From a checkpoint of a small mixture-of-experts model trained on Wikipedia: 64 experts in each of 13 layers, 64 SwiGLU neurons an expert.
Below are experts of layer 7 (counted from 0) of a mixture-of-experts language model. Rows are named router (the router's row for the expert), down (a neuron's output weights, with its number) and show model dimensions 256-511. Each number is 500 + 40 x the weight over its row's rms, rounded and kept within 0 to 999. Numbers have three digits each.
After each expert's rows: a language model's description of what the expert responds to. This comes from a sample of Wikipedia text that the model never trained on.

# expert 1
router:456562485551480472500485527597467418610481550460525514492474451506498493457464524534466454564536485490559542463465470490519501487498519496455465423442530483492481516527439430455425493558470528495521504486456482465494498464525474454536487485497580506480518481463558514461453476515542455499478526562511523540507507468492484510524494463547509508488475512537528479531522493485475537482525474540505462528525527533476537515477549513434498438501557523458464547551520507473523499539550518536529523551467519564553491437537518541450539443517467405532365518530474535508406555480465511534502486490460514491481516523456426456487496492465530587495521527457470438475509566508479513558472513490559559512556530475440544506495561525481513476510517539483508487463430512463586413500506506
down1:523424467523487472456479514557508467542456543562506423457503496498526514533480505542510558500477453468509535516529431448544492496531472490427566520464513522482560474479475493467416567503479524469481568533498471536353506519537549476503456487471554536547452518551520465520516523468477492478481480495419490516440574531481525523541480458523519513508490548510522502517515511484434525487470526465562518497459588445504538449421467465459496468464500444430528515541490454489540522502535507583485499547491490492520507501526496520447505529483534474509527536543513512503535476518497496588582509500508476512543508515457487470467458483489527466486541460502483552480451556529477579543515529547571482446485543499578455522541544474533455495453534553521549567552435532580458508477453469
Description: Digit chunks in references

# expert 47
router:534477445453453468469485548522464499527546540513521455475507512503488479535404473463527545451463501512481565443461465503493483461485491471425489491528453496540511481478573498473499522450519493464553532455485465510489556574458530519565515513568523488514538528478557557493476449533462431544552420434498538479478532471562579560578505547475502490475445503555523515547556545567467520514448488535541531523528478513528551489490443443544532547437464523524553514492449557497444551445500531519506412435486522522538478502464499556508425480485480522523602491452428562406556539572492480550464507519490652490486562536491455474517431518443495552526482467526472416522486509532436538501491521443471501542492489483604522473547480471462554447563491488543551535575504494496530568497423457
down0:484479479507534490537461535436423475427525461468471482470461495468502433466503507533500609545526584580534534546520546473512516499480486520523487525498505498491492492500514594449490478449592528438538546506520537513490468454506553420514460564536513512487475466451432501538430507520545501470568479510480507442531478491528571443482488502502409451595496510519521546489467463563497487495509519502483520566528516477558491399448554481505562474424474573587510443529529490551479542596536558564465550546533478537484547480464492499480566557505474487493527491396542474524507616409517518466493551542526498448566474535447446451543526506483475425480444519429484573492481433465449480467489511535492471545477564455546495493482429427493476495574552508533440439519537578531542474499541500
Description: Suffixes ending words

# expert 39
router:423498518484460563443436521521532393536451462546513517472531432508516460497479559529482501428456480442439496396457470475481527383547475503495587509557507441490517541450429478490463487548381459541478439501500490513468496488544467506505501492443475593522432513453497497483507457567479539494555432483402507497473495536455483498493594475451467537440520476468536536547455477481499486472501433472579523464458533503467512505515488424468457494528461460460461508479448565508539510492553528579550506594547495496490587464538455550461486428565551463571503446528525431447444483439589481509511534505510468462493566562500523561515552497504468483528535477411494493466518451503517515569416498506486503468478573524505448487425505513542493559488485452437471494526502523497551517558474570
down0:475496560461537533478484520506504496562455508504512458483461598519496577471472521469430516475519516513556515481545488540446488476556456502470537468498505542520481569517492524480591524549487519461521508487517521605446543453567504493506490481500591509444456490469463527448464564474561525498473435463541513437452509516557487434498546495480460481516443490535477518535440461426574486481476484448524475453490515432464505490489478476513500501522555483493496488485462532520484500547464532439500509559447482495493490438501393507484453525443418492424495525455616545549551571532583504494500445509496419462517564500486479482525458460560600484526463528531532477421540464566511513464457441555460502506494441485586493525471432528473450474506608474499421494500486436521511442544402529
Description: Quantities and numbers

# expert 23
router:503467515495479476612497541496484517479453524562583520512599491511452425463536470512490501519523497505513482457485514438504542507530495507487512547554453520508547525553535507554553482479513441514508456498485552493499509592440527525540589466495511494537489472490553524483516492500514480512489569525482446495581522559465508547478456521480557502442448574497508481475490463592576484548481443488545489492579460546528533501517519499493581585428475527523552525521532495496514443505482519519528564455448470442554504550487472541482479488437499509400553589476503490506512459502495457566463585480487512497485428523495533548497465489470542473458502509496475507567568605540517513537470510571519518534453537547566467496518549480462589430487526428467469500514464535521442435502483449
down0:542509506456424524461483500487493487499531460495492394489534527520526463521591491482522554466502434483486511492478441472538528538515488440546524619521549488539498527494480548484454510493463501463586553549456454535436485520486465458495449520504490457512579550482513456521503558527548533468506482518526421532515575520538496456475485486510470487500554488467486479505487496534414483469464544502487439489517509488514540467466547471528510514488439440467514560493410537475546501490470459531565483533526438515517540411584472544493579554503509492441484499572544433564466479477501471516453521493592487520518576580476469485539494502456519472509501498493472481522451504504473493483517445542514479557516527528490526523524458446429479489527464520531503563542508481489478518559480550
Description: Foreign name syllables

# expert 21
router:550499552507465494489539460576460550545498541523523541490527400491467546531445477465564536433436536487560438459446554476524525510511488516523439436531540510506531465503553462591448484488544573467446466561429492535510537506522474491498444449525510501541433526521535506563512506557461499463501522407498519501538449539539461480577485469491483516482501518445469600477530490501486491550507497473524486460442536481434484528459525520447443535518505452490491537552533443544446422492431537467442519466404475521487427534495477458464590484492501517435502475523437447515488485585379492537532561460433471502488491486441484515410531552428506523494469483447463477547534492502510566464469544526540505587397525484459533508549491491508561492443526502484557538448503550475540524433547507
down0:467510481471513426479498464524447484508494545588519458506463466526517488467495485478503531406490536454465524473542517551480505464464534461520521439512483490525486505562455482439497500529508464475469477537520517477607547514521510564517506525488537446587509564563493521483449525444499494527549558483492480503533574471414553488538490520509566536484476450542530530439508412551543523588398452490526572460565476492483493480500502530507483454459493485512454551469592412501509553492559494567435490460454510404548499543494536483445542460478464433488438465488452587440462429586485507567468428495521492554496461503522434509458503531478536497523495531489553455522512506525498495500391448507540484405477489511488536498492461523463501504495456460562482495513392432428547488516469509
Description: Romance place-name fragments

# expert 59
router:459524531530453588520480501531505493535496450536509400428433484536508472430493414546428563538502514539539426504455509513517492470432472505557556545458530491558487518501462449497499570518522567489515482485503480455526494544515475502479482536562496475473526386490486495485483485491501531492486507529494417508579591512482412528448548516494490568439514527406472491536430480500492482524446523553552506525544444473447449484464511460461538507513545530500457462480472492499511525455480517534438469509455530564538497441524510484529430547472512578485442480490486469505508516476565545515510403558544470462395505463512453559495556429548481459508423493509512486504466469525500428529485495532570567524563526442527391494538476492501425498455487415532454469433506501451483567510495544
down1:495501509451487540512524494506496482446573553419487511549479501502474483496520411526510497486436509436459473470534505479490545477452486550468540556434504525511463522516456528507589519512428572489505508511477533436467404416493491533474480475514504443451511488452505478503550472507440519448425508487484499468586539509525527443490479521462514511510453505551506576561501504479526511547537508503508594484500584456476502513546538470587522528469485416518387574569451554469448494501496510465450411483463568492481476522535518562504447527409427508560464501484587513566500515536476425529412486510497553473496454556595447495519554486452449408559483515543501491398509491529506454525524442584486583484495565486576466478508506459483517516513528432490455461514479443467516531526523455
Description: Time connectives in biography

# expert 34
router:467474524498561474479511548489534451519543541502494434457490560493485534573460518521473458522453490453534501520515470450504460530448566542483486523550485545533537512498552529496513425505552557505508472514502444426453532457439486583553459544556484473489466527504515579486506461490526470490556479508469460487516591531471500514492560556523551517528588513446533465475450560453529531548440525489524475521536492470520517548589451443474484484526481466550475524485504493442527483458454551496506511413495517499484504542584473506511528585526531497492538467498538526501463503446432507464465496468538534552412423440490480563480539490373408541508522552506584500555486513449554478524475518541520532456464519478453530443568509453533570450512504458498549435553551532527456518506460461
down0:480528502459527516466512550538521502459524621516447516433574418502480520459476472459537501509456461517418484557431413532519536496493552501475447589549541532512482511496529523578529475524503551490557438511518555537493543473459462526507499508466441453447432553512501434481494582539554522449518560415486482520553548543446492511575525515458528437595489477530419480455488530473497484606492558544518455505480567538509438532605471520490483530558504503479530542543480572493478447553528525522530394486479503489499523491550488549506445584487448542437573514477472475571481552481544473482535499461483568529498458485527509543527539539457478497512525520464523499493578554521445439515528517466547514533521558562551521441530465542521550492479477466479552569452499460526553534557442567
Description: Topic nouns and pronouns

# expert 35
router:519497459523504561464473540489549574532483565505514491474513509532463501434541493436493471490517479501591474479474519520520483488545460558458585505470534444503461472495407512429535515511505499543506482478548536445499498456514539539508514531436510532544540520439446447453437520556426520505522415538535581517545506399485501440540473489476492508525504437525567458559493424483496501476430538463479502572429520581471523477583515477427492415528499530470478462502477582529547476569525489545523579564473466533457501516524444560483527429510437403493495470523531501509511475492561553554448449455438487512444526530560497509452427518571460503472525484542491521486514552504573431494477498483471491436482510506395526520464504453473472515492609539473484494464491420509498448544523551
down0:493493528454450476434478519473503552479417483484513576501524457462410561480512420475540521504507448512406442502481494487569510459508478506441468512503497560466474480535522514502463512471487530469509517521438493564522544557519587550509508449531486455449432499451498424495520531526411480464486481509524488510469503453469497508467528536457542414538581477544503485568508573524590430522493440436434511457434452544553526448490498532571486432531497473538607445565523487492409485434495463515516488594551523504499489533529456499462575529519568493555434488512468456473535525556502552492468540490537522531530526449481463504500534528423495489471526536518473539542468541492477488493505512405479398588466514467471407485526509514560529485513574492393494545604502506523559492548553483
Description: Numbers and digits

# expert 33
router:462455522545541505485486547528507479499602496446456544507466508529538515456498463511428520439519519503476530507537489526509534531424481553513528445465493517458430497579486563474444507493544490436486585470478513517459504482565455555488556540447524487484535512455494560435550519492477525524556464500506447490491530443488538530458520510429436432578504470451460533495569465445532483478513522549534520452441492551500415472548568522481551563470537532520488464468546452514499485501456534539575583570448541495399482464505468570519489505495452502519479452456454553506535527463504545529444529522464447429492508548548454419530507451537509512502544457498519577465484422545524560474513585520548492453529478596564541502492488462558468569512470497536510507415544478507485521490435502
down1:512439486580477537504570481529514496447467438415499526435468446537464535548499494474571521498533435485485495537473474505483452427476503482525510555472509488453527542517512467517498505462515577531505507469466504518461537539432470469485538552585524456511575521488438504487513479535466495493478498518465477502529456544485533505518591446455498481477550483468518527517482494522484555504557567531495467427418469518524546514510547473553497517528559511452534593428530486491525503455514563522440498428519515520544490527554530518519471493510465517526519480490485548492505550533539473513531496504481517571500525526524474520428514434474524489567461540490517472526448523471467597575549531511392469498455487545589509530538566575512537535463451513540488458497504476463456448497461467
Description: Infinitive to and conjunctions

# expert 62
router:525503518540470488562519423534526452534488473466510547475469476513507492553517586495479506489490498575620465481487529460549524417448487541487526500546478545555579459532436460491466600531571538480415501532515528495527454559530504550518530480483505539539498480517550501499478502459571461537499465557476482554505487519516410546502479427446556555479513505395443507438521496518534458509549515500514553516555511472468413451444534552462484492506430494537468469463537517529481505546530456483508540492539498530476493572523522512541490530526533507506518465397464545517530512451457475468483446470467508444483486517508541557493572481519531438538496502493559546507523531481434484541559494523470430499545476526531475497528492434471551507459485498540582451476500512456507515524467406
down1:494500466519491518524504481617531510481492502502507478527455457466625467534447482512484487471486459442521471481502479446489544444546522530531462455443475499531544547504435595538435441459431457524516529557543486497501483527399470550558552561477504564502453453478452553505502461451478500509549492490555451546481546455468540507518567456458479526447476480414510567470489456540544417488542524512501544485497478448543514480507489534506494487436548552499454530524496492459490586601489534439444460491546487526531433447521429487491464491487462492463519507509543529514531509479433563544398554494481498460468482472489503493471523534484483539526529532484428400419465447472442465502510492490475521500486473477511473415525490486560506482480533477539442509490522444532465492489491467
Description: People pronouns, relatives

# expert 18
router:487450466497567509442497538423493386442527483489492440520530494527510479517493555542452471402524469410527483457471423529476487539604467478518513593490455494472443514499463483490461451519533471528552493507535398511512522500502584506526496535540486557464513454538469576500504435468444432511521480546531449447528542488486561520477469473523525454432537442519521488497482510501438430483553518493455518462485479497509471519439503538503392489499491480464550512432502568469549589464523507479525441498578508492501512472513550493464482486620479491550565488463549582528488441545448483531406488533448548499583508484486565433549497488511483512622493515484505520489534552485497445547423567469491530453508419531558542464564490481552504570612491545503590520439525420465468449454485505
down0:467541500433443482440493555501587565539524461532527529525412455506422539540518497508469612476529495467512479394478460521528420511474444521507503565521544453453499473490580477546521569538485535486537510516552434504469500472462508527509506574483526520517518484501447541430496496496504453522489476472473452540477481463432481554507548535506510446548509473466454533447608476571442503522497477450457521504590482471475505520461498487455492602465490497448490509474524512437534525477552423448541469577492528468495466512457466547553462570521468536529442446491441527617483512543475462540430579486506451496457494483422438494498409515486452535496504510502577530443493454447528501505549512453525506470460538564539447484519551491541470506531436460487458523475450466474522502513521516
Description: Abstract and generic nouns

# expert 24
router:540519511476552506523446555505494490562515498531556457488583504442540468491515455463436450524494497448566555545507534490474481524461530427564479435560537443493568466464496483498453465517548462531474520469475400483501522513519487505550495446575540556552485548547554541500495494437540464515555494573486506497532457540501547464506427452580521539428479493482463505534488539551487513521508495519503503496543516448564543474564489519509564570485470503516477575497488496459523587448490465470528513429491563382551413423517570544515502474527452515481541497479541505498475530483448537538512459521556550431428482506456567426492472502496479518534521402475439450541502515512519508428546503441481469542520443511436491545626554557452520546579495555470555560544496481478427483495459500
down0:470556423471493615499465485488473535579440512459440480500539513490568388525466522394591467555516596441512442469484503530505595568511465516484506490493602497545446472498500460469592410475493585523509502497536560475440439517440490539446497481552506528504508549437495474494551582502480417481450464489492499531495555526546521531490494509542478506508462506590523535505502520475486498472503489507501523440471500449534435509473543531566557556492512502568491536511551540525505482511504450467573507508503437430468462578495492556499419548464514583495592523467492519495517489530523512465493446531456582489532565472494430517497497474497505509480563474503538609486495480547511517498548405492515481543506508528539512462488510467492539501484472552532510493521486448526460487480468534
Description: Institution name heads